{"routed_scale": 2.5, "norm_place": "pre", "init_std_qkv": 0.0186, "final_lr_fraction": 0.0, "dataset": "wikipedia_en"}
Below are experts of layer 7 (counted from 0) of a mixture-of-experts language model. Rows are named router (the router's row for the expert), gate (a neuron's input weights, with its number), up (a neuron's input weights, with its number) and show model dimensions 0-95. Each number is 200 + 20 x the weight over its row's rms, rounded and kept within 0 to 999.
Before each expert's rows: "comes after" lists some tokens at least twice as common just before its tokens as in all text. This comes from a sample of Wikipedia text that the model never trained on. Tokens count by the router's weight.

# expert 221
comes after: " | ", ".", "°", ":", "′", "–"
router,187,212,161,215,208,185,215,226,178,178,233,177,181,234,161,226,201,179,182,207,179,199,211,181,203,213,219,198,196,194,227,230,190,234,166,196,209,178,197,225,208,204,231,189,201,189,189,188,265,189,173,200,186,195,187,215,205,201,205,197,187,225,200,198,230,203,201,167,226,200,224,189,210,252,241,232,192,179,169,224,213,203,188,196,213,182,188,226,186,199,215,165,235,187,188,193
gate0,188,219,190,167,213,186,186,200,231,193,197,188,206,185,177,225,170,229,197,192,194,204,184,190,201,217,171,198,159,175,227,179,179,228,219,184,180,177,180,221,202,227,237,207,211,216,197,163,212,204,192,209,190,180,162,221,160,180,204,195,174,198,180,184,204,243,195,210,192,181,188,175,160,195,240,199,217,188,204,210,236,235,244,200,190,201,172,165,186,203,200,178,207,213,214,190
up0,187,214,218,194,182,222,203,211,189,216,205,163,217,204,210,233,195,191,197,199,179,129,180,184,199,226,202,169,222,183,199,195,219,229,212,218,205,209,195,228,219,187,194,190,200,212,211,205,239,214,166,203,234,209,188,230,198,195,192,198,235,188,186,183,200,211,205,209,186,219,180,207,210,228,229,187,202,198,256,213,164,186,186,170,196,202,220,220,214,178,197,174,186,180,191,192
gate1,167,208,179,199,213,179,208,196,206,199,205,176,164,226,186,215,202,173,200,233,203,223,202,149,171,210,195,221,226,190,225,217,171,239,198,204,202,186,183,231,222,201,219,190,193,224,208,201,191,206,190,197,187,193,184,199,209,185,190,219,179,216,174,214,232,195,212,196,210,195,220,192,225,254,212,220,195,180,183,224,191,214,211,210,186,191,186,208,202,173,203,176,209,208,143,178
up1,184,167,189,222,203,213,177,193,229,201,196,171,186,185,189,189,237,188,234,239,223,192,197,166,188,196,159,193,222,221,230,215,207,235,204,233,213,217,203,215,212,221,224,197,188,195,169,202,229,212,218,180,184,224,181,179,190,181,218,196,182,189,167,211,197,166,183,211,209,221,217,201,208,207,232,209,235,199,176,217,188,187,204,189,175,224,204,201,211,214,237,209,196,179,167,226
gate2,196,213,193,217,186,213,213,192,188,186,229,183,217,178,144,202,192,216,204,187,191,198,204,164,206,220,217,215,198,187,193,200,192,212,154,199,209,197,218,186,208,163,199,223,193,182,194,172,191,225,209,209,200,200,186,212,228,210,176,189,180,177,201,214,218,195,194,170,200,199,196,202,229,209,212,255,197,182,172,234,190,214,162,171,203,202,228,184,167,198,199,194,189,163,188,197
up2,204,212,244,195,203,191,205,184,188,189,209,195,185,217,167,218,190,218,177,200,191,197,208,196,207,210,216,184,205,231,218,201,229,220,153,201,196,199,207,204,200,199,176,241,228,196,179,183,203,229,186,193,213,199,166,226,191,180,230,184,219,214,219,181,235,198,186,169,144,217,161,231,229,213,209,184,190,189,177,218,185,183,177,186,208,214,187,177,188,186,206,198,226,176,224,180
gate3,209,204,195,237,237,179,212,190,208,225,207,239,206,218,226,206,211,221,199,232,193,182,211,167,170,213,210,202,191,197,224,172,204,191,224,177,177,187,190,258,203,199,201,214,242,234,209,208,194,214,190,229,175,205,197,192,165,171,194,174,233,182,196,177,214,206,220,181,177,202,191,195,194,160,216,178,203,201,218,203,199,200,183,193,207,203,208,203,173,204,177,216,212,206,203,171
up3,221,194,188,198,206,184,193,218,243,166,204,163,211,195,219,185,200,187,187,174,205,212,226,206,166,168,186,202,185,220,181,222,215,214,171,196,220,207,210,202,226,205,187,174,187,202,220,196,170,195,209,201,143,201,209,214,208,217,176,212,208,213,220,224,182,216,174,230,224,197,229,186,216,221,192,182,166,177,197,206,211,220,203,226,179,209,192,237,182,193,158,211,230,228,221,207
gate4,199,204,179,203,205,172,195,186,218,181,208,198,187,206,153,205,172,219,174,191,175,213,213,187,191,190,174,201,209,184,207,197,221,235,192,195,162,204,203,222,196,194,205,165,197,221,182,212,224,219,185,203,198,175,192,193,211,200,217,194,178,167,186,262,219,208,193,182,234,182,196,223,210,228,162,184,197,170,197,215,197,176,201,210,187,177,184,187,184,165,213,200,221,181,205,204
up4,204,176,179,178,212,205,188,194,198,220,218,184,168,214,189,174,204,178,170,193,242,212,221,147,184,196,169,171,194,167,204,193,216,208,196,201,207,183,199,224,192,209,175,213,196,194,151,228,185,197,178,195,181,196,261,199,176,204,215,213,151,229,182,211,202,206,191,215,224,204,214,196,213,238,190,188,182,208,191,200,213,171,169,203,181,181,207,159,145,181,229,234,173,175,152,185
gate5,207,213,160,169,197,190,241,214,192,264,196,196,153,211,217,240,220,184,179,178,220,210,185,229,167,177,211,185,174,192,196,184,168,220,208,157,210,192,214,210,205,189,203,212,244,218,177,215,166,185,204,175,194,192,172,195,236,174,197,227,218,223,184,184,201,192,212,167,216,183,183,211,208,176,215,200,175,211,198,181,198,184,208,207,204,195,168,217,231,166,179,213,224,194,204,190
up5,183,190,163,160,175,183,206,215,192,248,198,164,215,217,186,182,202,170,167,201,205,170,240,230,227,208,213,181,221,175,190,213,183,174,192,192,186,188,237,194,178,249,241,221,224,175,215,216,249,207,160,197,237,206,204,222,205,191,227,192,171,205,216,202,197,186,202,184,184,209,169,198,190,189,182,174,197,199,182,176,169,194,210,184,200,168,176,204,223,157,192,197,148,215,208,235
gate6,214,208,197,186,204,210,195,169,151,213,238,178,216,199,194,200,187,197,200,206,218,167,199,209,163,202,178,200,178,184,228,204,154,198,189,207,213,203,199,234,196,209,172,197,236,202,213,184,181,167,196,194,211,192,215,207,194,188,205,200,232,219,211,168,210,198,213,175,212,198,174,203,204,188,195,201,174,207,204,222,225,202,168,242,204,202,187,212,220,183,230,191,198,199,202,200
up6,196,220,201,211,195,182,206,191,194,200,231,201,222,201,225,166,177,166,218,178,236,237,219,224,228,196,213,206,216,229,211,200,198,197,182,190,164,228,199,197,189,206,186,207,174,217,237,210,161,191,210,169,163,242,219,208,225,169,171,180,221,188,194,207,181,197,192,194,167,192,184,193,211,216,187,216,216,196,172,183,186,203,203,233,227,205,229,219,214,196,211,243,195,209,179,187
gate7,233,195,182,176,159,207,184,207,223,201,189,228,218,240,185,209,170,193,160,188,189,195,221,199,211,207,222,184,183,174,187,199,199,215,204,217,176,197,178,229,159,221,185,186,182,220,240,201,183,212,193,198,217,202,204,213,203,212,220,182,214,213,213,183,199,208,209,189,195,190,199,218,197,225,166,235,208,251,249,199,226,196,211,226,186,211,206,198,219,207,138,205,171,224,202,178
up7,177,234,234,215,178,193,186,163,227,198,186,172,208,197,218,178,213,223,233,201,187,224,184,241,221,192,235,202,233,201,218,229,181,190,225,213,200,179,198,213,185,180,208,211,174,205,178,176,234,190,184,247,171,219,225,185,224,164,170,229,187,200,225,210,198,196,209,197,197,192,193,254,164,181,191,200,214,192,162,183,183,187,197,230,225,187,205,169,208,219,208,200,192,220,165,215
gate8,182,189,196,188,211,163,224,178,175,202,181,235,206,226,179,226,204,194,187,198,214,179,214,161,199,205,228,197,206,176,192,185,164,216,215,213,151,203,185,220,240,187,169,226,251,212,176,192,218,244,219,167,227,180,185,253,187,190,222,193,187,197,190,187,238,206,206,166,193,175,199,188,215,190,180,211,179,185,172,199,188,199,220,192,207,215,187,185,212,211,189,209,182,210,191,194
up8,159,179,203,226,182,177,206,167,191,178,182,205,220,199,224,192,217,197,225,179,231,196,212,176,185,203,240,204,200,208,234,179,169,202,209,202,214,212,153,205,181,180,182,211,208,214,204,213,199,206,240,211,185,212,219,202,195,163,199,224,164,193,196,236,194,174,229,226,189,187,229,214,209,240,168,234,179,214,170,195,196,173,198,202,206,183,212,218,198,214,217,206,225,196,192,203
gate9,205,208,141,234,219,203,210,210,190,182,209,204,158,209,216,210,194,190,180,183,198,207,202,182,200,243,196,218,186,192,204,235,177,241,166,186,232,191,176,246,239,177,191,192,194,234,223,175,188,179,166,215,160,164,199,226,212,211,186,196,199,201,182,209,239,186,200,190,203,171,212,185,204,229,202,156,170,197,179,218,176,196,217,269,206,202,169,207,177,185,216,217,196,208,165,186
up9,180,214,245,156,169,189,202,193,192,203,195,206,180,233,197,216,181,209,222,212,197,200,190,228,182,210,214,223,206,171,192,178,193,174,208,193,170,190,198,187,169,234,222,234,180,219,216,183,207,210,208,218,236,188,200,184,215,180,185,206,219,216,217,186,208,211,202,181,169,187,156,211,186,194,207,209,189,186,208,211,217,216,176,188,223,178,198,192,210,179,142,206,202,231,247,216
gate10,163,232,214,236,207,186,212,158,186,187,206,196,199,206,198,188,166,220,214,213,214,227,210,238,192,181,174,218,201,180,218,212,184,237,146,181,219,203,167,218,197,206,148,224,218,213,168,200,183,221,192,204,217,183,194,198,182,203,198,189,212,180,204,225,247,217,192,184,209,199,161,197,187,199,177,217,171,213,194,219,182,221,230,212,224,173,197,187,232,218,203,180,175,187,184,209
up10,179,193,217,217,213,216,192,174,198,184,229,172,209,232,196,221,188,191,226,197,213,173,197,208,217,187,223,186,177,199,207,202,195,220,167,204,205,197,211,177,155,180,178,230,202,206,186,181,205,234,196,174,188,212,206,219,215,189,200,206,218,226,224,203,211,186,182,216,201,195,190,237,194,179,215,179,239,196,174,202,197,210,197,200,191,191,207,216,181,217,202,186,201,197,178,191
gate11,194,189,194,217,226,194,223,211,180,219,230,206,173,197,181,159,201,192,231,207,216,184,166,212,199,205,215,197,219,190,182,203,187,209,186,179,204,176,202,201,234,183,216,185,205,212,214,181,199,169,223,190,198,162,164,190,200,227,215,181,195,208,178,204,182,223,234,191,234,193,200,185,236,143,212,231,189,189,178,235,201,206,195,198,228,183,188,196,209,200,188,193,243,205,219,174
up11,204,229,212,231,149,215,200,202,188,243,192,177,163,192,183,200,219,267,208,192,238,171,206,212,170,247,197,202,161,178,214,206,201,208,181,187,192,189,221,182,210,214,225,227,190,174,162,187,177,213,180,182,179,187,188,202,216,210,195,182,182,205,185,179,190,198,192,192,209,190,213,196,182,204,198,215,224,207,194,197,210,169,183,172,181,204,202,215,140,170,195,201,184,172,170,223
gate12,175,211,199,209,172,180,205,192,182,194,220,215,191,199,207,212,164,180,198,233,169,211,205,198,184,210,190,190,204,173,207,174,215,197,180,198,185,224,222,192,213,235,184,207,207,206,207,228,137,213,198,223,178,164,208,179,216,189,205,212,213,194,174,187,187,202,212,182,220,189,168,224,240,196,230,202,166,209,219,240,226,192,192,182,192,217,197,214,189,161,170,223,166,198,197,194
up12,240,208,195,211,231,214,233,221,172,176,201,204,249,187,204,164,216,190,203,193,225,195,171,225,208,187,223,204,184,209,171,195,185,217,202,200,196,192,193,160,205,194,202,180,206,216,205,211,223,210,207,213,209,198,188,186,178,202,202,172,189,211,153,172,195,214,207,162,180,191,203,211,231,223,218,237,193,175,192,217,189,180,202,165,194,207,172,153,202,192,216,209,188,236,186,206
gate13,209,189,198,216,184,191,192,235,199,194,213,186,203,171,187,174,178,181,232,204,222,216,215,204,194,203,214,208,200,201,153,228,198,191,186,211,208,196,206,195,181,190,192,177,212,181,204,179,157,206,241,192,183,202,193,207,194,183,218,202,220,179,210,218,232,235,206,181,177,196,168,175,196,178,203,168,178,206,242,231,170,204,208,241,235,196,194,226,225,194,167,196,184,226,159,226
up13,212,205,249,236,197,226,185,186,171,188,242,181,192,229,182,245,227,190,198,201,200,177,167,199,224,180,214,160,216,187,212,146,236,169,205,196,196,197,202,170,156,177,219,173,193,197,195,197,214,165,226,176,185,185,188,212,186,201,205,156,200,180,197,210,183,138,213,173,204,189,235,198,203,196,208,194,204,215,173,187,219,225,181,184,215,185,194,230,182,212,172,211,174,212,231,193
gate14,206,204,226,193,215,196,193,206,175,187,212,203,156,222,212,216,189,197,197,183,178,173,195,229,156,206,220,152,195,215,239,184,205,173,180,181,181,202,206,201,182,221,178,177,217,197,183,202,178,179,161,170,175,190,222,218,187,195,208,165,207,215,176,207,199,232,225,172,204,193,212,238,195,208,229,204,212,179,195,178,177,186,190,192,185,199,186,212,201,200,206,206,191,185,205,196
up14,208,177,201,206,184,187,180,216,203,250,184,215,198,219,219,241,216,212,208,197,188,148,212,223,210,203,189,173,198,206,224,211,241,155,227,163,213,187,207,192,189,213,198,199,219,204,183,188,212,183,224,180,194,218,222,216,204,194,219,193,219,210,204,193,166,190,250,228,191,192,187,185,208,194,208,216,181,240,201,164,211,243,200,213,179,198,205,219,203,220,199,218,172,194,215,221
gate15,126,193,198,176,166,207,156,177,226,198,196,184,197,225,214,186,219,166,194,216,199,191,211,188,237,216,192,197,210,196,209,216,199,223,161,193,244,181,201,209,221,189,230,214,186,203,226,200,179,210,214,206,194,182,196,223,225,216,221,232,200,212,205,207,224,207,206,197,240,192,234,174,213,234,205,210,172,181,213,204,217,242,234,201,188,194,239,205,179,202,209,192,210,196,206,210
up15,198,195,200,180,215,213,216,190,209,193,205,204,206,188,176,207,194,233,205,166,202,199,180,208,171,210,209,180,240,235,227,181,208,220,205,193,185,226,165,240,199,162,209,203,240,181,188,204,219,192,168,186,249,221,192,153,188,192,188,194,180,226,189,200,213,206,225,159,206,204,214,246,205,218,200,215,197,191,167,195,181,175,176,191,191,219,197,161,154,209,178,196,198,213,208,210
gate16,205,220,210,199,228,178,206,202,188,168,199,195,188,241,246,251,200,200,181,174,190,205,201,188,222,181,195,170,221,211,219,192,195,179,216,208,222,229,207,208,178,190,186,178,171,227,235,205,225,222,162,170,236,186,198,229,187,170,199,201,150,204,181,191,184,186,214,183,211,200,155,224,193,184,218,159,137,176,239,212,181,183,183,129,181,218,202,219,235,187,181,215,183,201,183,195
up16,187,221,211,184,224,228,197,193,183,223,229,202,204,186,189,192,196,196,195,173,201,179,195,178,227,210,205,233,219,189,195,163,187,213,208,196,200,213,190,184,189,207,158,230,218,192,181,203,167,210,183,243,207,187,218,174,214,222,182,203,165,187,175,175,198,225,191,196,209,205,182,164,216,224,220,255,173,209,223,199,196,205,153,221,211,205,220,194,169,223,166,237,183,191,217,236